Experts of a small language model: 12 layers.
Below are experts of layer 7 (counted from 0) of a mixture-of-experts language model. Rows are named gate (a neuron's input weights, with its number), up (a neuron's input weights, with its number) and show model dimensions 128-255. Each number is 128 + 24 x the weight over its row's rms, rounded and kept within 0 to 255. Numbers have three digits each.
Before each expert's rows: a language model's description of what the expert responds to. This comes from a sample of Wikipedia text that the model never trained on.

# expert 22
It responds to: First token in table cells or after pipes, such as years, numbers, He, (age, Votes, %, and coordinate symbols.
gate0:143095134129098176144147107172112146133078126127149118114128138155118137117135144147157130132127137155138098162109116134121144084155118100109104172112125113140112143098137033148137151112169131093177141100150131128126100136105124152144115138121127107153152154113105149129074142119107122151130121123129123117170163105188148107147069171132115177143142155146141133105130088150120083102134
up0:148106095158107163090156127180146136131141146113120159103124116128086160111121149160104125115115130121121126160107120148120144110139156112101088105151139129137147176093166110129150119133185103093145137130129131149132115130121146144114084131103145135132129134139089142104088124132088122168135115135103102095199139084149141146120121132111129129131158152160137147102146109147156076150122
gate1:104147145117111126135140176113123127146124111124135147134151161137112130150160169105134137164104165142160154137084106164151164126141115139112133143114145097171172096131145135146154092082103102149112116142146129116117133140137156153140141099156132107134129139118094137112105113144066108125089121102173110122113095158129135131177094119110116121130101115112176112085072110135143131083194
up1:132123136144089152147128165134144120109125104127138183113142182117111141129133134124155147098097157143125135145104085152172156133105119142154168155167130099136189105155132149141161064103149061156115072156147131085131091143166156107141149141148123118111088121136116121097106118130130110137105142120180150139084134144129137140149108134144113133139124117107153134069114101142128122127157
gate2:143088136119209124159110136112115119143118149149086123147171123146132104095141095079189179085174128134105107142146145132159127117107113128152123143103152123163176122120081115135108066180113121158143128140132125118119147090143139094115140094125133143164105176159114130134123130138152086137113118094146161146135078157155097129156118201132123100089138123129132088153148170082134147134123
up2:135143118151177156154135150129077101101127122166066135159126151138134115107149112073173188138164167165126120156115142099119111136136114164149105130108111131148139129083128108118144100130110096147084121121096108146130143129117137100143114112097164185143094140152127122094112123144115099182154130152142149097136121148150092147139160159128123119103119139116111099115103147070151130129138

# expert 6
It responds to: The suffix -ing on verbs, plus from, has, had, have, his, her and semicolons in narrative prose, e.g. commenting, disembarking.
gate0:146113097133137141109181112162144094154119133142142122090154080153102072096143129111084108136107144093076118141160151188130146130176084112102136144147124112153141142088111143117096176184178129089129126151138102141121140105099169142128131150118140129096122139131130143133161095142092136119118092152151122128150107095114142146138164122127132168141134117122064060104118083114108132084145
up0:132131106153123122113181145147115130142121172121140114113122105147118111098172116161093144147124113114112103174127124115130093125143087171146198094137106103127163145127132124130126138195126067106114125129142121134121120129123125108129138164132148127126046123116140145101090138162105129106109123131146111085122135140134133135120152140117146121118108096115100108079128111115141140140159
gate1:166129140177150100159119094143161144141107121111110110122116148107119173166115128142103152160126102099160162131084146101158141150136090126115090125112114131113140140113113106106141132141144136143149120087118148139130115179083101119113152119130128103137147139104162141100142158115117129069130108136124131130141129119167129106109147110108127152177139121130148123114082095116100155142107
up1:105137125155157126119155140104105138036106136091145141138147117103106167165128114141157138134130100176126135139102128118134117092101140145098163092127138118107132101127144123144109177154139106145137077129109178174121136111080109149121147109114125107117105095115133108074141154078140093136196165150114108134122122134134140138111139149059123110137096166142142133099090143126138155091128
gate2:095136141119143167139122105128111112156097132123149099148143161147144114146123141137129178172114162093137110154133150123096101112112093123161128144082094100177137134126106091134155152133135127117112113098121119149131158117097147100105092165136131115070106116122089167081124096107136125109084123203154110120119136131142127139097134153149132078116099125136162126093109111154157118101103
up2:135137138128130153131127129131118138151128113102130107125132145159109085119117124120142166133093147102166107146122152115142105099157116099198101142082127131182113126106103106081135151094155108158145108082145157090110134132105127117112087167102123130080117164109115107098112153113135120099083102193150126157108138112124086144114140132142156143163123103153154092117116107145139101123125

# expert 21
It responds to: Single-letter or short word-initial pieces after a space or quote, such as d-olls, d-inner, p-ace, D-OHC.
gate0:137153119139106176131120141115148130132118121119128128085131098140135106128078096050149121099121084151098183125112118144167183106153095138137122111041168090119139140139117122121127104159100109164133114120126138132141135126111130129119115090147145117115109132113131114130124103125116090142157125118114130130119118143126135127101152128101133084126125127067140131100143163127144082105132
up0:108146110118123145118111095131109131101109130128096151086111152152119117145140121084147147113159078202110132115111127109120143123148130174092164125089155106141135133146092099112136107129119088179106140142132144109173082134138118115119116087126121094142113118034162141125123116121126140133140147112110165123106155169162143152120115104097108087119156108092158159153145116117166103090119
gate1:127154181145126117157152129132121096105134090145080142148106111142172114102111138119108154143128096105107148160139111078144138113153113159121097122082100090175137124114088098095132159090175124130114136164187125133128150128105117145142114125139098146114165091105115163139124107146120137189144125144119130109096077116118129134153148111121146078171148135129121144146105130119142105165112
up1:121132194131116117178159157117109129145124159151121092155074112170137136102109114098120150140132128167112162120105145153143131160156095099125149164151094151120127126083145126142136112102099110124155108108097123114146134134069156132124124123104147158094151102103102143107080149116130103134132123146051129102148162132167132099132163118111137132141109196130093145128113157158113153152166
gate2:149132136114144141175171126127093120151151095164132157163159119136170132141137122144161150099124118166119124190123143128165126096134109131159123166147145125151173117134134118149122135140070105172122159134140149146116114116165139093116119106177150139146167114137130071135112169109123123177060126129136146130107155155092111135118123152118160124113086105142143129129135148119154237144099
up2:118128153106157120133106113122081150098158096141160150130136135122135158121101139138123169127135128192129127170138091104133105118191123146161150139178139155104121140134131100135119131184121110157082137133162140176123132156124119134122128088163079143133153136117097065146100161157127099151116154098143100131093130114138118101118107134144119118131123098137153110119136127112139153140105

# expert 17
It responds to: Inner pieces of French, Spanish and Portuguese names and words, such as Cléven-ot, Cu-est-a, Théâ-t-re, Sain-te.
gate0:115158089108121156165084099143140095111136138102116120106173135129132073128143170138116137159167093158186141104156116113183158143119140180139141113142126139171119138119196143147150149122087127154077145101155125106121140118099109129131114105128166128117114101060130110104135117159130131139129107129152111102110133140096108122150124141143095129144137105083168131107123217158109106111149
up0:153137138111146144153123120112136116090115095099143153107144164166145095102183158108110123182166156102165126094124129098119140119123140182107093103126122102119119112140208121118165151144103150128090125143159108146125125121100099133135103113153120145116166183085158128129167107163143134143152146139155125131127139095094121142149122137144116161124127075132119152104108168148114106146166
gate1:168129141118161132119171100134153150159137143132156082143112132122129129143164122156116166196140092133127140115090118136198171062112135153150113116127121151116147089120157133133134109091106116136127140152133113136133130143137120086099113162118135093125099154164156139155103120106130122131135100119166114114125065129171057139160153127097147127145180147168095144106172170112112082130119
up1:169124121115175161119151149120127126143159162183142125099164102155142145109105137141097161169097101155143141089116095143157182093165124175153135166116158097128138070140135127151107117099091114143115091118104094138095121091148118156115117092103131118119132107155106132132112120122114092104149147163105143110125099111136124084140175106132161121148160136137146150132134173144161140105119
gate2:115153139160169126119173164102085157148105108113133151161126102128124111159058129174106158136087130094147129097149097147110139115118092143140129120159111152145136101090158142131107119101145100096124076097164109138132107116116151145139114158107119115103123168122138130133144160113116128123147096156117152124148158160141118123129117106131100145117120170149121112097137085165096196135155
up2:143150110124161134120148142141096156136141084094117078165162143124139145096116145112154134137068146163124142109131117138085112157159075116163128107160115150104093091125125134145129134071106101145129139103154117122127128130100098130125092110105132126075126157085111132099155143078138122140147094088077139155125168169140126141115129090125121187101154126114132148110124100126131144120150

# expert 10
It responds to: Pipe separators inside table rows after numbers or names in stats and election tables, plus semicolons in plain-text career stats.
gate0:145132120119100140126104125159165129102149167098149156144148147116121141126111138143113095141143085200109178125145138146126117119126142102141113111132100142084106134140179146128132177166151134115153103174099154175113134156141086128156155127197140102133125129105132118118154120090099124127136119116135119090095104130112135153152127148118140161103118142133097165126118105170127087091100
up0:153132100155137147153126084135155114117145094110115125103144117128142155113117173142121077133142150129124123137130122097174128109110130114118148090112125166126109148153132143138171154186158128112133099126152142177177164141138117118100127133147119133154159125096102093113110121103115144104128140112133113126109110146114160125145131125082064146131099140140133150163120159124118123081116
gate1:136143135155144150144103133125129136125146155131130133170185123101146081135070132146141131144118099156129075102099134094157120076076128100117130117117127165116147138114119122156086152114141148144137085117121160107131124123085130134151135122117144131142151124062115138108097121099094124098107106089107137146129128138150106197116074131129114105114082143140142123134143124147153153127110
up1:140117118121170171132126163155132158135175138128118144113187098120164117110107116159124099144166077144145097137098100140129098050110123098129126130134111117113119129142161085150107120094172125124108126123103165146122130097123141114174146121145125155126136125093157147131079114134117150155129137124142121111120124167141113152081108122153084112131115176165116144097131097159128121126115
gate2:084171135098156122155110133134112155127122136132177125113122101127181102121143121134121120130127091099115090141111141148138087169129171118143140140100149171160146154129129117110117137137120115101096099108126106143108122112146151116168108111136121147135129131128148173069098129121082140134129103072121149150154072121141159131089107089115156133136122128108140111117173175120113064142159
up2:114149132130116143115114121128124150121141144109151149146122136127108141131142105147117140122145118115144125101145128109141123148137136109130127137079105104127112118183122106125146135088112167109110125161095128123114128101152104107126134135121139114124099155076147135169116166127123112142099162163166109149137133147136109128168115142178181121138137079135168148114149084131125160097163

# expert 23
It responds to: Unit and quantity words after numbers, such as hours, miles, years, km, million, %, plus comparative more and suffixes like -ly, -ations.
gate0:122151150134086166106124152145131124122111131128148169133131114150128097123162131171134098156130123109153153120093133110152113120065103141121096112136166142103139131159115134051175137089134125145057130163132113118135099130117085150144073152148136107132101130094119125149148122136107107075116120141161105106160158140104148133151115132173148170150114151132122148090097128127136127132167
up0:154141088168096145099119133157139120173146104136146147122101148131132135145114163138139107142109151140150129111099097128137125174125131163171102088173150100114138155139136141128162107089136118130100129153146117133151147095105113140134066140140172086149111123082092122145168136098113084113131091134206109126124182145106143162142103125163103127154115174150112160084130142109175148125137
gate1:186101122110163146140137123127102145140139107109145137151140131155133139095132112153163127116155129129099111151094148136097103088166148185112107149134108116170165165141144097103076116150130168113160157100170145125137142133120130113137063156119137158121125098131101169148131098127121111159116134165127159172102127118138165114159169183134145162121113098137132107090102107137128116186124
up1:134143130174155109137153138157145176133127112123112142162102148174121110099105113148152111137152136136128143145074152154077099130150098160108115142171134130199165146127159080102088131183138114114157160115175134126122147137147116135100067123098119160119111103148111167129105113152119155115181139134123152127101149101171115099183152183142138176161142113100127140102133153092125127149133
gate2:119172128137130126102111132109126169127127150120138141125127090130150059118128151142126147085126107138194108129150151108152125147160128187186128128140119151160106151143143151167148111145143142151102098107160142133104137115127093153079136173112124150127099133136092126116159154114154150100115146113149141134131118147145100170105115132122106119085111110074174155104130135143153113169154
up2:124150119097122141140110119114122142167149124158142104147112120117173123147149153110105106117125083079134095136109140133150150160112146153188127143103146163103092161149130129147118139123122143103097103152150095109105144110157127149117127144125120129163122119126113155124172147075160094131087131096144159146103095157163110112093096128122117132159109137124154125120097115126174094120137

# expert 13
It responds to: Syllables inside South Asian, Central Asian, Arabic and other foreign names and words, such as Abkh-az-i, Bhag-at, Subkh-idd-in, Gubad-ag.
gate0:161110131117099109130121101134135124110127169094175154143109138155141144105169104144090102121102153099106157143125150129117091163124093178133093135136141138116093115131115119125131118150097148090115156174093121164086147122113083136124106072156132126142124131159095142136131154147110139131075099146141174099144153121105138151116134150157166073127118148140088098135099131171137134127166
up0:173083135118142135128084124108149121104140158085158154120114116157096144151118130130119092107114150124119119158103158131072089155133121159115143133123126123142080139175104122108124132139094134081119144168097105164110132128151082099128125090144095125132058169142114163155125156116152160131108133147133163115110146086130126088141117129146154083158134152149149149158113119143143108101133
gate1:142112121148127145140153091068122096163133161151148114084134161141142118121135105163113144165168089107109160137130111087153108157145135153120110115154124125114141132121115156110132148146087123113107150197121086113144168137144134140137118160143203114123163133116124149137186131126126147126087124166140110102114118139129141124105123127102156086097097103135126097092120165150164143111097
up1:124125099119141152113143098088124138128114137124162151131114142141133120124132117122111172152158101116115152153097077112128112169122134131093105117119095130176162124145135148103136142147127148111090205161120068126128117197138156144126144151111169099104097084168119156123155119121116132150108123147155102117107136133125108126128106133093148138120105117140137128136128126142141141146110
gate2:120125185104117161081118107118141173133130157138141123159151180142122100148127113103138094117133119133146111151129125129127125145117099167120106144130114113156105121148138142126097118132113145098145131093128123111142154111114144100092108077139113124103117120096138159151147109115118152136111140067179161108116145132161132098135177135121176126119087154158156149109116140144132125158124
up2:135102158149129127084122125124182157172136160105164112120104175139117107142115107115107087109171133109119154162141111101106141129144151146132082130133095106141149140154111157117088107128124137125167134092154111118124150108134118102125130091151146088129156131104115148146150102096115197168106148064157151130084140110124133118161163165113157144131106169166152167107138128120160117124131

# expert 4
It responds to: Main verbs and participles after was or his, plus nouns like play, band, tour, break, e.g. buried, married, obtained.
gate0:152127110069130150151092181121131137149097099150165119137129128133169088113091157141133136088133110142102131126105138096103164098145165150150135136118117125132149138100106110154130080128148177123101121149110181105151090127125119158102128132094124129154093126090115143107117086090132115103112183146118121123133164195110096160088124092111143105094117159093160141089131130048126152149163
up0:159098120080123127141078144119139158100117118137174074201113121138117064121129184138166122114106143099115119113135154092135154126149127139135134113123140112130147144092106131113092130168126177136087141140136169125133122127111155186093136093100155105135109109123094086133111122123160088107120165147110147104138180168094124102134145111105121117095130156121145116104108136105123151141159
gate1:121095131159163129115124117111131107140175096139102128108164150118144087095112090116142122123126126124105139150105138139113130157141101140109145114125132086166119124121101139142095132125171166107150139128149112128110093114114099152114161090087149150129102095116095124175115138088108151118195150130136157114077139127111094137112142143148139145138139144100153193112075134105150113096069
up1:130085076164120128112120091151139114123159098118088126114149162097114083115118105092124132124118123124091140137120111105129124160104091134151117128160149130200136098117105106163126134097150107128146147092130139145134137126125129099134135124109157157128058088136099051141187144112127150139166077129148138100129162127082116152105139132089125143145149140121123165147110167118132132116099
gate2:083104111110131169160096149132125122108158170142150131134133106091151099102130100093133120165105116110103130127155154140156129176092105152104132164127152110145154120134140139149110145113122117151152151086119150134175172158134128111126120181174169135143091099107102151109126159133116105141190153130111096132152148130112140150131111097066113154122174125095057156133097165136173130141168
up2:106088120110158155133108162149145087101149124114129113130174118102139105137151100105128118132125099120125113091173143128153126150094069111082155152144154136154126146099160159147101153104088117157103138081116123162176132174133116104129130149138139141117078089118128147131146162110165135153139151141108123116174118130129131140184081092093087153100154118086056142095143121135134141158162

# expert 8
It responds to: Pipe symbol opening a table row after a line break, plus articles the, a, The and heading markers == in lists.
gate0:115115135145117144111158115117117103107151124127099152135139097165139118137068126145139197117134114183169113118131153116148154092137144144138112147138108079114153142154149135072112139135114162134089121134148102108142109140116128116110138111121139098101118115108090106104108147114128087113079118118132136149148103156127113182135132182145131147097157126144126129107098149137127152071146
up0:134139120117095121113141112075114148141139115135064148173149124138114122156133069088113195108107126155144097142073126081132118068137132125137119169118130104105124132109109154120074109121095112137121132120136117131127115144148098106135160123102123112137093107107100146106096133157108128101079128136152185149172102168123113192150112141117179161111130133131112148121080126129134143079135
gate1:135113078127119188107148098155134126120144106116094116102143150136147126127136123104122149160143129145113087095136114098117111171136124152162135162139133105137070120139075139122123142111138157127126130130118097113158158120112148126147111134145140144061117146093074136127176099096148125141106136113140098163117145151156105103151100131155147153111147144075151082162157117125119162137122
up1:100118094134094154100099105112119143179132116120151163047113135141163140130144164126133158145125125140163122081165112109121105134111111183161143118133109113133091138149139136107125102136147196161102159119097135134129152086125117145143099163113144136153108160125134150134141076151115138126092109125163118103109120129150091092136099131172126150124171097090152106109147071138110160164164
gate2:175108113148154130101087098103105113127142061129175136120117153145161103153167130137127115135106140088072108151122136163086085131135149134101139152113125152106119134153150158108144108105136133101141170094091108105120148129125148061150139142112116117160125144161087134133132130120094103105108101128108101164140147139139126096107097121177110211137079117118127103125143105118109131135118
up2:150086117119155073115124123147075083135159145144156140116061114159132159143119143167165110131152128105069143120122145161075146146127132146128173122143111116156131158149167113100089127122142162146093139062115071119091124114138143094147126149106123119140112139143125151141135097090129124122148110140118157079126158100143169106125146094159092180134125092148107136125166135160109148153161

# expert 3
It responds to: Interior pieces of words and common nouns such as work, town, House, Court, minister, often after a capital-letter piece (Consp-ir-acy, Tro-ph-ies).
gate0:123165149084149093141119102136115077125111120127142107131159129098132109118142131106183092131153137143119145103103127173140111134095125101101155123144133146112124120174120100122144137121139155103161186162086143147155127137129089138138120146162121131163103122155143117154104156141079130133134167119155127158135113129151149144122134103116150103163159109081088126112183158104137155103194
up0:089129130096128123118106110143147111138106135130106136146116116135123120108145167151199102155154156153145144096150134158084100165093153099111162140202156155111128156170103160127126147121121163122129148103092118130174146129105105164119131132155097117153090115172160085124110134135121116145134126114121107123169123161141118186127139091110149104150153125123121116152135147106093136126144
gate1:113124109106156164104147095143116108132108143161125168139152101094135092139077135131095125166141109120106172138097133162129118136130184133150151137121125111142079120137147104139116126148118145103120086120122139124109141116120113139071127150158109140101151105148118115085090188152158148158147117122163101117117156126141131091083146097100151144140172099112124090118098158104148127083121
up1:111126145163149187110103125125139089165121163150120144126167118107132135145110113122111132116132097127105156115096145087115131164081147134160129161137082130129079105124182159130143149149109162144110094106148125139133137119119149094080136135124138143126111157149119143085142163110118106148108113120128116119155162112187154113105120135114164172162166088113124114118112122112134157093130
gate2:152109120117065162150116086146147146130110110079136118165154146130130072126118134145114094142108132155112118121116158106153139094115122121108135108133107139099156106117132102141142147046130127096161140158132159121095176130128133140081116147124130136044117107133119113121146129141097127156125130181122157169104148104140089163113119139102104131153118125119129138092122110088131135119156
up2:152147117108070138130121113120150113150090072108098107164151176108136082134145130152124097104121139124127100110111090098135142136111130152126150089158102168142140134116131121166146132060142104104145163152137165140107155158132136126117120151136182120051143150118123079126167099150130095157114121137109132129123167138144101165130146147119088123126134112137095130116122118116155150140144

# expert 7
It responds to: Second pieces of uncommon words split after one or two letters, such as an-th-ropology, a-x-onal, e-ch-olocation, w-av-etable.
gate0:089081129138108111102101125109133167168122108102150168108129149075151125127101141135100116135079114134126124095141137124131160150140134098139121171140173113141146140142160125196110112086095158128121131096127139152108125091154135121119128069152163109139088157100115114144119151112111139111132129123144120120118080160086093153122087159074127125098081152125127100084126118119113136117190
up0:097121138172126134124106082117149141163137129118124169129141133102134137150132126138107116128130128130153144103094107122135120142138104073146142181162167108166147111134162132161117117059089127080138147073168146152147135147129144117135105145158158107149122118117130136122103113106132140120130095155107102125115122106090119147169103090080133144116108181137142109119126119130111126143164
gate1:140145173115125111142147122067086109108161121123145120133100123130146144098085123153087171166117120098130103130158077130119164184151122108152092162126146101180107139089130114129118139120128133126133130112096154144148147140128091110096129117126130168149159137135100114101124133119130158145183172184157149154141109112083122173138133170150094166126131135154137117110141179161177121114125
up1:129153159131109112116151144080123121131141118138140110153094126162179124113124126127158167162151126139095117119140051140143090202139134120173128130142121122195113135115123131100137110113098134133140153119108121138138119170116104129105123150114106208117121102116126164105129130123132120154170155173139158125118084097114126154123151124159106176139128124156163122120152177116142125158144
gate2:149136173131145137110160131119145151102148127152158147110125140127114097102130116115111163123131144115152108118135156127153124143121094149136098129100096102143113182132136138147142150095111187121107143127125139146112131146124083089136151135131110146087149126135128143098090146147123163137108120135177122096112091166109098172161103163156113159086144151157141096109160159155138125137102
up2:121143133161136107127142104106135196119176144146116130134098156144106118103150133126091102119147139137129120106114123109112144146106131140121108128150121177082052122103121142176090119123120105153131129170108128113100168080099116116128109118119123177118144113123099136121111178140126169126158129143139109113115117174096150145174134078160109175093150148133098086107138132124137162114102

# expert 12
It responds to: Periods ending sentences, often fused with word endings (s., ed., ).), and years or digits in dates and coordinates.
gate0:167146127141096108123130125149133108128140107126122139122146109122118101116139106149112104100104124145082105148124109125128187109124088141124168171137131118146119135124111167131109079148128149118148084152129130135135095128125094056130115113118154140132160103143132108132133112129131120154142166119119113148170141129125139121105124134137155117112160145137113142109151092117151149112129
up0:131135131149102134098126092142110123154112091109126117127132100155107117160163126137121074141095130112094113162144141101101136148123089098124164171133138095201145140114101156091090109110142121093121121096131102174170158108131114054114136138158148103147097070144157087130150082167168118136170136129126129130173151109131119129124141106107140139144101126144110127115149070125112123133154
gate1:128112138107111110100144084106109121114137136124104120109177162093070148103113131108121123139171101124125130091128101117135137131130147129182108140104126143120171145128142133120148100159132163109157127108143096101139126139123119164114135141188156129157114172104097120141067133147109081106048105131081123150157135135180146139132138133112104115132133109095157137129147118152175142102150
up1:115133134099128148100149111147101138149112193124092083148160144124111084076110128136118130143122135160092158110119118098112125135166098186126153126155153102156141133117113125127146137138122141136122144117120133137140128141074106154128089106136129127122125119100147103114105093140114141160129106116098132138155106144137124154111156137119135133147137169112156157151117173120141153141125
gate2:115144136093132144118147124102181112095141156123126116063135129102126148115132118100105159133165119153156136150100143128131130147139120160097103118096129109126110118104149087158110107177127115094107121139092132159122172117130119144066141107112162132140142111115083136124100175105148159100112153110162108148143146134104119101074112126133110159142149064113186069140127132105164124154105
up2:144129105129091123142151144134179130113171106105128131072134122123102127122094153116113163131148108155143161118120158156113084118128096085099085121134114126130138126137111159130163126159141093084097126127104094188129143098090144131104130110091153122166130143115078123137124155104141107120147130140117076142150113103101094122063143143112106145148166060109183107146131124115159118161060

# expert 15
It responds to: Name pieces and year-range dashes in rosters, lineups and tables, such as Lu-z, Wangen-heim, –199, plus line breaks before team names.
gate0:079084117142119146099160115120102109154109126120120111166136150108093143128121134102092095137108131124159158178086099138099125149110096089120065138137113133133134158093117114137162158139149154124147156137122125112127134147120161144153081121155119108137140142112088121130143079139145129133097142132129126158129135167121137122092131129138096159106095130097095070141131113117133133162110
up0:111148131146111108124155113115122091151150121125108090136090148113098113128150120124154139123147096118102145169114107095097093145139127109111089118154108121118155175134088131095153148123168153093131167151150072135108095143108144117143154109121126141150140137130099138118118127137152147110123128136083102153116111151112127094088129087109115120133113129110108127156164180120125110151085
gate1:103090138122079126127141113140104161139134101129123158113099132116126128128085121090126149142108119120131160142151120171117115137130135078104128156114121121148135111133111143146167192141111115108160119089126125143090127120103136086109085080114164143037167116131067122094157150118097136208137110109114131118129124074128112114131147168119160143126111184121085127094133137160080135132128
up1:113085155112100120142126100120110120148169087117098118129099129119122114131150117105134174141099127110110132108124136127102125152144127086114112113097095153174149143129114133138094185148114140165161119096161115119101138129134144082131090137093175151068131110131096130104131163118136145216103126074078133108141122093135168095136146150136169133134117144130104135109136146160115105143124
gate2:147119101130165120124110142125131128135144130111155107096178120109136125168101114142122159116137108103197131119110156118158116132153128146129146123157086120122127131143131133121123131106129121151158122082104140128086112130107117127132103145139150124114138124142129134103150162105149158089131092144169114136151142148147146098122181138106155155150178108116153143142118108127132110084133
up2:145085104095132121129115132107120120160173075143147119113145138133155117150161121152114128141123141128148121110063174137127102114170143147147117155131065123127095151115144125104104127095147153154132138139109074109114116120116144132147076187130112132140122144118141138153151134149135131156143098125148133116130128157129161140140146113131120103111115146135150124122107118100136111092172

# expert 11
It responds to: Opening pieces of words after spaces, hyphens or line breaks, including section headings (==Reception, ===Television) and stems like rem-, sc-, expl-.
gate0:093152157125071124118152091142150118108136110127127116089102113136102147113165161137116142166096164154138141120149109133148130181144144081085110131125095098118123137090146156140152170128139109108144155142104139124155149132149163067097107092131149120101164109099130127158138147092139115149096151175106090111114133155095128128114108126114133125116113111105106133142136121125177137119125
up0:102128142101099137141137092154137118122127114118143125151088163127144102123147081120090110179093140174077188104112123151105125147136145062090080134126121131084118123134153135151130152109133146175114100120090122165128185133098096115118077177156171148073159146140147150124116096116121123157121159114097099113147134127138183138110156113136143143115139174099069122157131116142127126138103
gate1:153156118127130131146113148127093140132168132135138108137156127115137146132137153106115138121109151162123164149102108160087128119092137105146143147149097150137146129117121132171130147150135104151109149159146134142122171123168115101083157124123107113156118118136097127117091129108137102111137123134139129160178144104141112131116102130103116117158117100131123157128143154097162140123106
up1:151109173159111098095130085159098116159180110127098138133144119104127129132138122123114137088111129155098135178111119191114133103094129093119142157145103187132134152109114118128163128169133122158099155113113118132141119157126100124070135150128078126119113147143130126102102145123113122124127134120127130160158114084115115120130138151114120141127071132125100126083134155070144109103113
gate2:134129117145132095117132091104171145120190091095130163074158107122106129157131138096131134098130115142136133163084131132128135139072135111072185115113153121105104100181118133161110162174086118133162101137158141140141118121131150133152157168190160161132131182128093102106162166118105148129102131080121132136139124159109111171153117125123153146104074139189138157092136079087140159146155
up2:157116149089131132117109166069124099134124130114127150111108125140131142141135091117141132124126090112157133138109098168128126123115147166107143157090108113154118139109129114144138129147097129125146158130170136122127157126151186155119149140105123141102128152138085161128127143127131085155094139105090138108114158146168121167110129148140104067125105149093175111064159079138118109139164